Experts of a small language model.
Experts: 64 squared ReGLU neurons an expert, 4 picks a token, a softmax router, a shared expert of 64 neurons.
Training: a variant of SOAP for the experts, 3212 steps.
Below are experts of layer 2 (counted from 0) of a mixture-of-experts language model. Rows are named router (the router's row for the expert), gate (a neuron's input weights, with its number), up (a neuron's input weights, with its number) and show model dimensions 96-191. Each number is 128 + 32 x the weight over its row's rms, rounded and kept within 0 to 255.
After each expert's rows: "gets" lists some tokens that make up at least twice as much of what it gets as of all text. This comes from a sample of Wikipedia text that the model never trained on. Tokens count by the router's weight.

# expert 18
router [155 104  95 111 165 102  98 144  63 125 199 133  98 128 185 155  80 128 117 140 173 136 149  35 129  91  84 146 114 191 120 174  84  81 140  55 157 122 118 180  98 164 107 178 101  59 142 108 178 160 100 129 166 107 140 148 178 157 149 127 116 175 163 150 118 115  98  87 147 119 119 100 160 156 103 171 108 158  80 206 130  85 126 160  68 124 115 163 123 129 124 162 120 125  78 183]
gate0 [155  96 123 118  44 126  86 136  79 164 180 157 138 148 164 178 169 127 106 163  97 187 173 182 119 120 126  91 130 137 133 152 167 147 192 114 156 113 174 115 152 110 125 133  92  91  96 115 147 157  99 146 154 129 136 149  85 126 201  92 130  89 110 169  66 112  98 145  95 180  84 136  91 112 166 162 167  98 151 153  80  91 120 150 154 147 128 145 116 125 145 191 156  84 110 153]
up0 [108 182 147 139 187 154 188 109 131  95  89  99 144 122  85  98  72 124 165  89 195  67 110  56 126 137 103 164 127 126 130  82 114  99  63 139 100 138  74 165 100 141 143 114 166 170 142 157 135 109 144 111 116 123 145 103 145 120  67 153 138 122 143  88 193 156 140 128 146  98 161 147 197 135  67  64  61 166  90 117 148 186 127  79 130 129 123 104 136 133  98  81 100 178 148 113]
gets: ":", " |", ",", ";", " (", "–"

# expert 39
router [130 114  91 110 156 133 108 120 171 110 136 152  79 210 160  84 100  93 114  79 145 157 129 123 144 137 123 146 109 104  90 106  89 132 172 138 167 120 130 208 151 125 108 171 169 124  90 112 132 106 127 140  82  79  92 168 127  66 178 105 154 153 159 132 155 151 120 124 137  86 179 182  64 139 148 100 100 142 186 122 122 125  87 155 109 126 146 182 104 142 131 117 141  97  97  82]
gate0 [131 109 134 109 128 145 126 142 127 110  78 128 127 154 161 133  98 145 167 160 174 112 127 118 160 173 110  92  99 138  93 106 166  91 163  87  66  91  73  81 135 146 106 138 142 148 204 152  92 137 147 176 123 100 110 127 153  71 143 138 161 157 168 129 166 141  95  78 150 128 141 141 139 141 144 109 163 137 109 103 112  87 169 140 134 159 145 137 129  76 108 130 132 116  53 149]
up0 [124 134 137 141 100 122 102 124 122 142 166 127 129 106 101 124 150 116  87  98  82 148 142 124 108  75 146 149 148 127 161 150 117 169 102 155 195 165 183 163 116 107 151 119 116 117  40  93 168 119 104  69 140 141 149 137 108 176 116 116 104 111  88 118  81 113 177 193 109 119 124 126 106 121 115 141 114 124 148 160 148 169  85 109 132 120 106 121 129 192 152 125 122 131 181  93]
gets: ",", " and", " or", "),", " but", " is"

# expert 26
router [128 113  99  75 100 119 129  77  73 120  93 115 169  64 127 160  96  80  87 145 192 170 161 105 166 124 146 175 122 116 148 130 138 129 111 144 100 113 100 114 200 143 177 140 134 157 127 132 149  96  97 160 148 142 106 165 108 137 135 131 136 103 154 170 115 102 138  89 150 152 100 100 111  97 153 104 102 170 177 137 167 175 205 131 140 109 191  74 100  83 147 145 121 155 142 115]
gate0 [151 157 121 115 125 136 140  83 160 152 100 110 141 157 116 113 137 134 100  81 171  97 174  99  90 153 129 137 112 114 191 139  99 147  97 102  94 115 194 123  95 185 152 167 132  76 118  84 160 128  86 127 157 114 141 132 107 140  75  96  62 140 113 109 113 119 199 132 105 106 197 171 102 100 170  65 158 155 132 152 115  89  67 145 101 144 120 114 120 132 126 123 129 139  96  83]
up0 [ 90  93 135 139 110 141 109 155 105 115 188 146 103  96 136 122 116 145 160 161  92 149 110 144 169 108 110 138 132 155  75 132 162  96 160 146 151 125  72 116 149  99 103  84 122 185 135 164  89 112 185 132 117 167 132 115 139 109 183 161 180 143 147 161 136 141  35 141 169 129 100 116 161 164  75 187  84 114 113 118 146 140 159 106 139 113 129 131 142 132 138 140 127 123 169 170]
gets: " of", "s", "ing", "ed", " for", " to"

# expert 46
router [134 141 146 119 122 197 101 142 209 120 124  78 151 159 164 150 136 160 133 109 109 127 151 172 139 113  99 103 184  95  88 120 153 142 127  77 124 120 169 103 131  92 149 113  87 116  92 181 161 121 121 158  99  63 148 102 130 115 105 121 116 126  99  97 122 127 102 176  83 106 161 151  99 115  99 108 113 125 196 136 167 157  86  64 131 102  80 120 162 102 124  65 164  97 166 102]
gate0 [131 102 174 138 114 122  67 182 147 149 213 119 159  78 103 143  96 147 156 178 110 130 120 145 176 144 110 114 127 118 115 153 150  69  41  79 171 201  92 127 142 129 177 107 142  99 122 121 123 164  60 110 109 140 178 125 101 127 108 152 108 120  96 134 164  83 112  81 124 141 147 135  99 108 145 113 105  94 112 137 144 203  69  89 123 145 106 168 164 203 123 137 134 138 182 115]
up0 [158  99 168 134 126 129  60 178 159 112 206 130 124 127 116 153  93 177 140 160  79 120 132 159 153 143 118  76 108  97 120 143 187  93  58 130 159 183  94 127 144 130 217  62 117 114 102 120 143 165 106  82 150 138 180 137 121 121 115 140 115 130 108 123 131 104  99  44 132 122 144 134  80  87 164 111 133  63 126 131 149 186  99  53 104 136 102 147 181 148  92 132 142 127 204 108]
gets: " a", " the", " The", " an", "The", " A"

# expert 43
router [188  69 178 166  84 124  90 138  85 167 126 141 160 107 155 132 114 128 137  90 177 155 111 156 121 138  90 123 137 186 184 156 114  95 126 119 149 154 137 188 121 157 148 143  62 120 167 137 126 146 142 110 123 139  80 104 158 103  88 142  40 131 143 114 140 132 127  97 124 146 112 119 180 137 169  98 127 160 117 152 159 138  62  96 122  82 113 123  93 170 125 106  93 112 168 166]
gate0 [134 140  52 172 116 135 130  81 145 109 155 128 112 135 151 104 179  68 176 150 157 125  99  84 121 144 149  86 148 139 114 175  77 100 160 113  52 138 139 160 100 157 122  65 134 173 129  86 114 134 142 169 166 107 152  75 119 136 183 205 161  99  91 146 147  89 134 122 137 142 111 131 172 121 121 149 104  68 140 119 134 151 157 141  88 118 151 119 117 131 149 151 169 120  70 133]
up0 [126 108 203  84 124  83  70 148 148 178 147  97 186  59 158 137  97 198 111 144  32 150 187 176 167 137 140 147  98 134 143  56 128 114 159 146 184  81 167  64 180 118 105 126 169 102  67 186 130 118 122 105  57 138 133 148 151  69 132  98 103 113 171  87  73 127 188 107 142 125  86 167  84  98 105 162  90 108 125 139  85  90  90  76 170  86  86 120 120 145 102 115 108 173 157  78]
gets: " |", "0", ";", "9", "8", "6"

# expert 19
router [140  86 125 112 126 101 136 156 164 116 175 146  87 165 164  56 117 197  92 114 124  92 156 150 168 160 136 132  58 130 134 115  98 131 108  98 109 130 103 126 102 170 155 101 156 151 159 127 104  97 155 153 119 190 159 114 102 124  49 123  93  94 115 169 144 176 188 162 114 111 107 146 150 139 142  79  97 146 123 167 132  78  98 124 126 200 141 197 165 106 135 123 187  78 174 163]
gate0 [200  66 136 134 177 116 123  79 138  98 166  93 108  94 160 141 135 124 174 152 161 179 108 100 173 125 162 102 135 186 131  77 135  96  99 144  98 150  76 124  53 133 135 146 130  29 128 112  99 145 113  97 174 130 173 115 103 102 131 128 103 164 101 219 133 182 144 118 122 154 132 119  82 187 116 106  82 102 106 128  88 161 133 136 105 176 130 174 166 102  97 148 156 152 132  97]
up0 [191  63 131 142 184 122 117  83 142 101 175  95 102  92 150 145 135 126 169 153 151 181 110 102 176 138 156 100 138 187 131  79 146 105 113 153  83 166  84 129  45 135 134 140 131  31 123 101  92 146 115 112 170 129 170 118 102 111 125 139  97 164  99 223 119 190 157 113 138 161 131 121  75 195 121 100  93  99  86 136  95 160 140 148 104 181 128 166 159 102  98 150 150 145 132  93]
gets: " re", " \"", " A", " S", " Re", " de"

# expert 14
router [149 121 163 106 114 151 167 164 107 205 147 133 115 146 124 138  59 160 182  92 179 165 113 126  84 125 149 167  94 194 185  97  69 125 189  90 143 149 153 140 151 156 168 161 138  87 109 159  92 140 104 127 123 126 102 140 198  85 139 171 110 129 112 155 114 174 105  98 174  86 129 159 143 138  97 138  98 130 178 136 118  97  77 135 122 110 121 150 156 123 169 148 125 145 113 191]
gate0 [131 159 113  84 122  52 212 116 140 166 108 143 137 126 149 117 113 167  59  76 125 123  96 129 151 100  29 166 164  87  79 137  90 178 131 193 172 112 130  77 139  82 125 144 114 114 101 178 130 123 124 138  81 151 135 120 114 132 133  69 150  56 115 111 120  85 160 123 145 115 124 129  98 149 141 133 157 116 214 143 193 123 102 154 154 151 103 122 149 136 139  89 121 154 150 134]
up0 [134 134 118 111 135  80 180  90 142 208 135 147 149 189 141  99 117 150  62 123 130 208  96 135 158  83  52 158 134 122 128  99  86 156  89 108  92 133 148 103 107 136 119 136 144  91  29 144  91 101 116 229 100 122 140 165 152 114  93  75 144  75 129  72 100 117 153 151 147 169  95 113 141 120  94 185 156 113 206 147 132  84 156 154 138 154 145 120 127 117 150  82 106 153 146 170]
gets: " (", " ", " |", "(", "\"", "}"

# expert 23
router [137 183 124  98 135 140 139 108 179  96 151 158 118 130  99 156 124 106 153 116 105 121 107 136 146 108 133  95 170 112 138  86 147  79 184  99  81 174 120  87 162 139 145 152 139 151  73 151 100 105  93 173 138 114 153  65 198  57 181 148 141 111  83 113 107 131 126 180 101 112  94 175  82  73 100 151 137  67 131  96  92 138 155 177  96 141 121  91 159 149 209 126 155 130  71 170]
gate0 [ 98 143 117 138 121 145 118 156 103 112 137 164 186 137 190 132 148 147 115 132  64  56 128 133  79 119 136 147 161 142 149  63 127 185 111  82 108 151 157 106 142 131 158 156  98 160 147  95  91 121 107 117 153 155 160 176 120 145 191 145 133 115 119 172 143 135 173 140 127  90 118 139 147 107 106 159 147 159 130 144 126 194  80 103  66  91 129 137 168 139 118 142 161 161 108 129]
up0 [142 100 135 128 140 114 147  98 156 142 114  87  84 114  77 118  97 120 153 127 200 189 134 120 171 142 141 107  96 122 113 182 122  84 153 156 142 108 112 156 113 112  96 101 150 109 111 154 180 120 153 133 110 103  96  96 132 134  70 117 122 151 149  73 131 119  93 111 133 142 130 115 100 134 158  96 121  83 129 124 136  53 171 160 173 163 146 114  93 104 133 123 107 102 136 132]
gets: " the", " a", " The", " that", " his", " this"

# expert 15
router [199 137 151  92 113 144 111  74  91 174 156 130 107  92  84  90  81  78 122 141 156 163 139  93 101 144 122 147 117 137 125 163  91  72 149 119 160 129 120 169 138 145 106 134  99 105 146 132 119 146 174  56 105  81  74 106 148  66 163 144 119 125  95  88 149  76 108 111 160 131  82 157 145 118 146 191 141 124 156 128 146 116 144 146  92 102 132 111 133 137 129  85 116 126 140 126]
gate0 [110 158 141 148 146 145 109 116 139 143  81 146 160 140 159 126 177 125  73 100 149 128  99 195 146 141 121 152 158 131  74 134 146 164 138 153 121 202 128 150 130 144 134 151 156 181 128  99 194 138 172 114  94 125 135 155 121  58  91  74 120 145 150 111 155 164 136  95  86  79 145 138  90 101  98  76  65 134 163  86  94 132  93 154 100 144  79 126 182  88 108 126 146 146 136 134]
up0 [101 156 145 141 142 148 124 109 136 151  98 108 164 139 182 127 156 107  79 128 168 105  78 187 137 122  97 159 173 162  78 127 163 163 108 152 119 192 158 133 107 150 128 132 161 163 119 106 203 137 132 127  71 128 148 137 122  94  80  71 141 117 151 122 147 160 125 106  83  58 171 105  90 130 108 106  84 129 153  59 110 125 116 141  89 145  82 112 193  67 151 136 167 145 145 164]
gets: "1", "2", "0", "3", "5", "6"

# expert 11
router [102 154 173  98 134  76  98 200 163 104  93 132  90 177 125 145 139 192 138  70  73 158 163 170 139 113 102 123 112 143 139  92 131 162  87 121 116 101 142 169 114 171 158 155 101 161 182 119 158 135 133 151  96 153 179 154 135 157  38  89 131  68 139 161 147 121 115 105 112 158 170 139 149 136 128 139  96 160 128 188 137 138 144 121 123 194 138 171 149 162  67  68  89 107 159 202]
gate0 [123 130  78 150 143 117 180 142 136 126 145 127 167 123 107 131  33  84  84 141 149 172 133 124 102 163  97 124 137 159 167  96  97 135 165 121 119  94 132 137 131 131 209 151  51 102 157 179 109 137 121 167 118  87  94 129 177 171 150 184 167 127 109 120 183  99 146 172 147 134 128 140 145 154  64  37 174 152 157 192 187 129 113 126 125 135 123  87  73 168 196 132  77 109 179 179]
up0 [101 132  71 144 161 108 196 124 114 103 140 130 189 152 108 118  78  68  93 135 124 139 129 131  81 167  98 167 142 154 169  68 112 137 153 130 121 106 160 126 142 129 197 139  80 112 170 157 103 157 118 191 122  92  92 138 188 179 148 187 165 132 100 108 183 105 146 153 154 131 133 158 137 189  70  61 172 138 162 187 178 161 133 129 119 144 127 100  59 138 191 123  74  90 192 144]
gets: " S", " A", " P", " B", "S", " F"

# expert 17
router [130 153 135 159 124 152  96  94 145 148 145 110 151 127 135 139  95 132 152  78 161 131 121 157 163 121  91 105 169  92 113 101  96 114 168 101 143 135 146 115 129 153 138 121  99  71  96 139  98 205 129 144 138 101 137 100 154  58 146 122 155 122  82 140 103  77 147 165 106 162 123 104  88  46 156 169 153 120  98 184 163 129 134 163 142 115  82  73 164 131 130 100 150 159 131 144]
gate0 [135  74 135 133 126 124  96 162 114 176 210 132 123 112  47 122 160 164 195 124 129 127 129  75 141 124 115 103  82 134  77 117 115  79 145 164  99 158 129 168 130 158 139 121 118 149 118 136  71 153 148 136 142 172 124  88 141 129 156 165  95  80  81  74 155 145 123 123 113 143  69 120 171 130 170  88 117 207 159  68 152 106 112  81 137 176  67 100 137 183  86 139 123  93 135 127]
up0 [127  87  93 147 160 123 111 166  84 141 181 133 166 163  92 135 162 142 151 141 108 116 122 106 128 135  79  65 117  96 111 123 140 152 185 121  41 181 123 138 129 148 127 151  83 140  98 114  92 185 120 133 155 191 170 106 176 127 105 155  93  97 112  93 141 165 121 141  99 158 100 122 157 122 149  93 142 157 170  92 136 135 138 106 154 166 119 111 138 184 149 147 125 114 143 162]
gets: " the", " a", " his", " The", " its", " their"

# expert 3
router [128 163 153 109 129 109  92 109 110 164 123 156 163 108  90 140 187 168 166 145 132 128 139 138 194 156 161 118 129 164 109 103 136  68 128 115  92 138  86 120 148 127 178 108 124  90 123 127  98 175 125 125 164 142 194 138 186  68 112 148 107 109 106 127 128 179 130 172 103 152 123 150 136  84 100 132 143  54  84  95 130 140 188 155 146 127 116 139 163 129 121 156 115 120 132 188]
gate0 [177 140 148 111 128 104 141 142 122  83 142 104 154 174 141 128  53 163 144  71 166  98 104 166 138 179 114  92 193 164 190 123 132 143 142 139 129 175 172 184  93 142 135 153 111  81 103 152 118 105 136 109 150 158  99 112 121  85  95 156 124 111 178 135 128 174 152 203 121 111 110 115 119 131 155 120 186 198 117 174 171 159  85 116 175 129  85  67 135 177  94 136  55 172 129 130]
up0 [196 154 138 138 114 121 151 126 119 102 127  98 167 146 127 152  34 196 175  67 128 103  83 113 101 189  94  96 178 111 189 118 137 156 133 149 113 191 176 143  91 125 153 129 123  97 128 149 117  97 140 130 110 165  87 121 110  80 107 150  94 125 165 157 179 175 185 181 140 131 111 129 140 119 130 117 187 214 155 165 174 123  90 157 191 130 107  77 145 148  95 127  55 184 148 133]
gets: " •", "-", "|", "=", " Country", " Date"

# expert 24
router [130 159 106 115 177 164 172 129 103 121 173 100 115 156 132 140  72 122 112 111 110 150 156 118  93 134 169 158 102 106 129 111  98 108 146 161  86 149 144 147 154  85 123  81 155 139  82  93  99 105 129 148  67  93  92 151 121  75 155 127 141 154 159 135 154  85 108  97 129 104 115 168  83  34 151 132 134 166 174 166 188 121 105 162 107 130  74 157 101 129 155  98 168 140  90 115]
gate0 [146  81 120 134 154 135 166 112 137  79 183 128 122 153 139 127 152 129 122 155 137 176 164  50  91 144 122 127 125 139 118 128  72 134 120 138  94 142 184 174 105 132 129 134 143 101 124 175 163 170 125  67 144  54  91 149 162 102 141  94  78 101  97 142 123  81  96 123  73 128 120 106 128 126 123 119  99  74  99 116 196 153 109 163 126 159  50  95 144 138 163 111  98 128 100  89]
up0 [146 120 139 161 129 129 124 100 103 109 180 129 123 143 105 109  99 117 146 198 150 132 174  95 158 119 105 113 163 103 159 148  66 118  74 181  62 145 168 148  92 165 115  91 186  72 156 129  94 151 115  80 147  57 106 150 164  80 129  91  88  78 147 138 111  59 117 109 132 156  93 100 133 173 145 113 103  77 124  82 208 139  71 126 143 131  71 115 148 158 115 103 113 154 118 116]
gets: ".", " and", " that", ",", " with", " as"

# expert 7
router [124 105 134 111 170  58 100 128  70 149 108 177 100 153 155 157 133 168  80  43 125  81 152 151 167  95  90 100  82 152 124 109 120 112  81 174  75 124 111 158 134 151 158 192  85  97 160  93 141 162 146 104 145 151 117 116  90 127  81  91 138 181 102 165 150 113 140 145 177 125 151  82 190 157 110 125 137 129 100 142 187 161 198 114  65 154 144 176 106 131  98 111  79  88 158 148]
gate0 [108 142 161 178 162 184  92 133 128 158 157  78 125 144  82 171 120 100 172 154 128 127 197  71 200 143 171 164 114  98 154  80  63 131 147 152 130 143 108  79 148  86 159  83 190 135 147 124  82 181 135 104 182  81  68 135 157 121 157 129 174 106 139 133 136 175 153 139  78 139 128  88 120 145 124 192 110 150 165 103 149  94 172 133  82 177 152 127 122 104 158 113 201 144 156 130]
up0 [133 162  82  80 105  72 153 114 148  98 113 212 145  93 184  88 106 129 108  74  85 137  70 166  71 134 133  53 135 138  94 117 182 133 128 101 115 112 159 150 130 177  76 172  68 119 157 107 145 109 131  93 106 118 198  93 124 140 126  98  94 134  86 122 130  81  84 122 176 118 112 157 152 130  85  81 135 141  69 145 130 123  78 107 162 108 105 121 118 148  97 145 104 101  58 119]
gets: " |", "|", ";", "°", ":", " —"

# expert 41
router [ 73 118 159 162 196  74 125 145 119 132 141 134 118 161 121 104 112 114  81  86  99  87 105 126 155 122  87 114 126 190 135 159 164 124 169 119 124  87 107 105 128 142 168 144 172  93 125 122 136  71 178  99 150 106 116 147  77 159 167 137 132 172  77 140  71 139 151 118 127 192 113  94 207 161 115 100  95 137  96 189 119 103  95 180 149 149 151 152 125 167  75 117 117 118 142 114]
gate0 [155 159 165 206 159  79  78 142 119 132  51 156 141 118  95 157 100 116 127 147 126  84 162 123 139 152 126 152 179 109 151 147 163 141 124 161 143 112  52 156 185 120 129 105  70 120 130 135 113 147 143 154 144 112  93 131  98 162 169 104 136 140 138 107 155 126  64  98 100 120 182  85  95 146  77 124 144 100 114 153 115 138 235 135  97 129 174 171 131 121 118 167 101 127 129 164]
up0 [105 104 108  59  92 164 193 124 135 131 207 105 115 130 169 100 148 139 117  95 126 164 103 125 122 100 131 108  59 142 112 114  85 139 149 113 118 136 188 102  73 131 121 161 178 134 133 108 134 116 110  95 109 143 160 111 153  96  94 138 118 109 117 167 110 126 184 159 146 150  69 195 172 117 189 132 112 165 143 109 143 113  42 120 145 127  82  87 113 134 125  90 155 120 128  85]
gets: "–", "ma", "-", ",", "7", "9"

# expert 12
router [112 125 106  98 157 122 166 114 133 130 133 103  84 180 180 128 147  84 110  71 123 161 152  98 121  88 123 171 126 128 109 120 102 165 121 132 176 118 163 160 105 114 108 193 148 165  93  97 122  70 116 128 160  85  90 145 120  92 137  98 158 175 168 115 134 178 103  79 112  90 171 126  98 155 127 122 154 140 152 101  90  71  96 156 159  78 178 132 128 132 119 146 100 125  92 144]
gate0 [129 117  98 113 135 126 119 163 122 144 116 152 136 118 163  98 172  93 153 130 147 138 122 116 123 111 133 153 113 119 156 136 146 148 126 137  61 175 151 129 133 153 124  63 194 122 154 152 109 142  93 166 128  96 148 159 114 140  89 115 196   2 126 173 113 129 138 131 199  63 199 117 141 125 141 163 162 173 158 123  96 113 103 104  95 150 145 107 127 156 147 154 142 142 102 142]
up0 [153  98  98 119 147 140  82 159 119 112  98 101 139  88 156 103 169  96 140 152 136 123 140 108  99 115 144 127 116  92 130 142 156 160 115 131  61 172 114 102 117 143 149  45 173 106 165 172 107 150 101 149  95  96 171 161 111 153  93  97 210   8 156 164 105 144 138 146 159  65 197 119 136 138 167 147 139 179 136 130 108 105 112 118 110 138 157 106 111 156 138 173 126 147 116 115]
gets: ",", ")", "\"", " and", ".", "),"

# expert 5
router [147 147 137 143 117 108 145 122 163 182 110 119 103  67 112 120  95 177 236 172 119 100 117  70 123 124  70 109 140 115 104 120 126 175 153 153 126 147 114 130  85  99  86 170 129 171 164 145 128 127 106 180 127  80 113 159 151 164 127 159  69 133 137 115  81 111 156 109 102 151 120 127  84 105 165 150 131 148 118  97 120 162 119 117 143  69 147 107  89 116 161  76 163 129 113 113]
gate0 [113  89 109 116 149  74 113 129 128 158 141 172 152 149 141 174 186 124 130 198 125 183 101 132  84 105 150 125 162 143 146  97 131 151  98 172 127 102  64  54 154 159 153 107  94 120 169  68 132 139 127  91 169  69 116 151 141 114 126 127 102 125 147 124  92 171 186 148 132 105  61 152 131 111  69 193 173 123 198  94 171 116  99 108 188  74 156  93 157 105 105 119 139 129 140 143]
up0 [115 114 136 106  67 181 112 119  78 128 112 123 131 114  95 132  83 152 142  41 127  91 157  95 117 141 100 146  71 163 111 186 134 160 140  71 129 169 159 167 163  82 114 136 131 167 120 114 117  85 100 138  72 140 154  89 142 150  50  71 134  88 137 128 178 123 118 120  84 131 156 153 145 126 121 124  67  97 116 153  81 160 178 161  74 125 116 166 104 163  57 132  94 162  76 138]
gets: "in", "s", "t", "a", "e", "en"

# expert 9
router [126 144 101  97 149 160 112 171 111 101  83 159 136  72 123  61 194 118  89 112 144 145 159 120 118 187 198 152 130  70  92 161 119 130 167 146  68 125 109  87 139 158 104 160 202  90 171  88 115 156 101 175 122 190 161 137 183 148 149 128 169  69 153 176 165 122 170 124 102 127 118 134 110 111 150 105  76 181  77  67 103 107 154 103 159 149 107  78 187 130 115 154 162  91 140 183]
gate0 [ 96 106 119 131 149 110  87 163 122 154 109 127 135 120 116 148 104 152 184  58 148 139 134 158 202  51 138 125 109 125  72 187  97  80 118 112 161  98 110 143 109 178 151 112 146  91 152 109 145 125 148 137  80 134 108  74 126 116  91 102 171 142 144 158 145 135 153 142 133 115 180  83 153 149 137 130 133 144 116 143 149  93 111  91 143 155 167 160 139 213 107  94 104 113 191 117]
up0 [132 160  91 105 122 145 149 108 113 107 151 152 118 149 103 130 143 105  80 199  71 161 109 110  56 172 168 148 158 140 180  48 150 166 138 138  98 200 153 135 102  92  84 125 140 164 108  88 117 140 125 148 149 116 150 149  88 129 171 185 118 129 142 161 130 150 108 145  96 165  95 172 137 106 166 136 130 112 140  80 134 133  89 153 148 144  92 122 119  75 173 149 118 132 119 189]
gets: "s", "n", "d", "'", "y", "e"

# expert 6
router [101  87 121  78 147  64 151 101  83 137 181 145 136 116 179 167  95 179 147 142 163 160 148 126 134 125 181 147  74 215 121 123 124  96 140  56 122 141 106 129 137 140 135 104  83  45  97 111 153 139  72 155 141  85 110 176 187 101  96 118 156 116 157 150 155 185  82 109 168 147 139 156 166 154 118 142 128 132 132 143 110 117 100 141 124  71 162 174 187 137 170 153 115 110 122 191]
gate0 [104 128  93 117 147  62 158 149 115 130 183 122  92 148 156 126 130 138 110 175 113  65 118 112 134 167  92 104  51 172 130  91 107 110 110 124 129 150  77 108 191 109 145 170 148 116  75 192 189 139  93 188 142  65  81 127 130 165 103 176 130 143 159 144 106 126  72 110 105 131 150 115 129 104 132  53 134 131 207  84 123 156 165 168 180  78 132 133 135 102 146  87 159 106 127 132]
up0 [149 116 131 135 115 234  75 131 124  96  88 118 160 129 104 119 130 128 154 101 162 190 129 122 150 105 156 168 217 110 118 151 125 117 142 108 118 108 208 129  63 145  96  91 104 153 178  72  87 127 155  77  81 148 132 118 123  84 153  96 112  87  96 125 134 131 173 131 152 107  67 111  86 179 114 189 126 136  65 161 130 112 112  70  79 162 108 126 136 148 107 154 127 147 142 134]
gets: ":", " |", " =", " (", "\n", "-"

# expert 37
router [162 106 133 196 125 140  91 182 101 116  65 167  76 131 161 100 124 144 108 130 172  88 160 126 118 168 111 127 207 123 188 143 147 131 121 156 149 108  64 151 130 124  92  82 117 168 187 143 116 178 140 119 120 148  75 121 152 160 128  86 104 160 108 146 105 146  75 107 114 127 108 153  89 173  87 101 136 135  90 175 178 106 106  69 107 158 160 152  68 178 105  88 108 154 170 118]
gate0 [ 95 112 165 109 167 118 143 114 128 181 110 127  79 134 148 127 162 101 136 146 149 107 145 129 120  87 131 123 175 146 148 191 175 129 138  88 114 193 126  96  92 123 144 117 102 166 117 110  85 121  82 137 130 126 103 150 100 125  87 119 189 171 118 103 126  94 139 126  79 109 118 102  85  89  97 135 189 107 152 190 124 148 175 165 100 158  96  99 118 190 149 132 168 118 141 124]
up0 [161 151 109 131 104 134 132 147 125  99 147 140 196 114 107 129 108 154 112 103 101 163 114 137 148 160 126 134  77  89 126  88  80 133 128 159 140  66 134 157 148 151 116 133 163  94 142 151 160 142 162 106 132 117 170  98 157 118 157 139  86  75 128 134 130 149 126 115 165 154 140 161 180 145 165 117  80 129  97  54 149  89  91  72 171 111 176 153 151  66  95 125 110 141 109 126]
gets: "s", "k", "m", "us", "y", "z"

# expert 27
router [136  74 170 133  93  91  86 173 151 122 162  89 140 130 106 104 120 148 160  65 148 121  86  75 139 131  85 113  90 143  97 141  91 100 104 116 154  80 136 191 114 185 149 156 138 113  81 162 193 117 112 115 119  89 168 130  87 194 115 142 137 123  59 158 179 111 129  91 135 151 115 109 202 162 166 154  94 159  78 179 160  98  89 110 132 179 101 165 164  93  70  96 149 146 133 205]
gate0 [127  78  97 130 118 128 113 114 148 177  87 171 154  82 104 115 121 153  80 146 156 118 130 171 124  65 143 178  85  75 181  66 125 128 141 126 176 105 120 121 129  91 116 161 162 108  84 147 142 110 125 166 181  84 108 117 122 109  71 147 172  82 112 115 113 111 132  96 119 108  99 140 137 161 178 124 173 124  76 153 133  97  50  91 165 109 135  79 150 123  92 173  94  94 111 163]
up0 [141 178 146 139 156 138 143 132  96  71 179  77 114 191 156 140 140  89 163 111 108 144 130 106 119 170 104  88 170 162  60 196 128 130 110 119  84 160 120 148 128 167 145  95  92 153 158 132 106 139 113  74  82 184 161 131 133 141 165 103  84 180 147 143 131 138 126 151 134 146 152 112 105  99  79 134  83 131 174  96 142 164 215 166  97 167 115 189 126 121 176  85 154 162 137  80]
gets: " ", "–", "2", "1", "-", "/"

# expert 28
router [161 134 107 165 159 123 183 106 165 106 163 140 157  95 120 135 153 135  98 116  79 156 119 120  93  91 128 168 140 126 161 100  77 105 126 131 152 120 176  95  67 116 172 131 150 169  70  88 114  75 121 186 120  39 107 139 180 166 147 130 172 163 158 128 125 135 103 155 153 104  97 124  81 109  95  80 135 110 210 131 144  75 121 183  89 114  97 117 126 112 201 114 137 111  52 130]
gate0 [114 109 175 147 169 190 119 170 167 112 115 158 117 116 145 128 140 123  95 141 132  95 135 196 133 125 132 138 100 143 139 137 166 102 128 147  84 112 134 131 143 128  86 149  87 166 104 161 101 109 205 176  73 108 105 106 148 167 126 113  99 127 155 137 150 163 152 149 154 116  94 114  55 184  88 180 134  63 122 151 113 121  84 109 160 129  97 143 201 174 149  80 178 171 121 159]
up0 [107 107 119 117 172 177 144 159 174 117  81 129 118 203 145  99 126 187 123 184 149 121 146 155 145 148 146 146 127 127 204 145 202  62 154 139  97  96 130 131 110 151  85 150 132 190  95 170 107 117 143 112  88  86 106  85 173 147  61  79 129 132 133 152 171 134 141 124 114  91  68 121  56 184  78 151 113 123 108 136 117 185 102  64 111 105 138  93 173 151 151 112 135 115 159 139]
gets: ".", " in", " on", " at", " from", ")."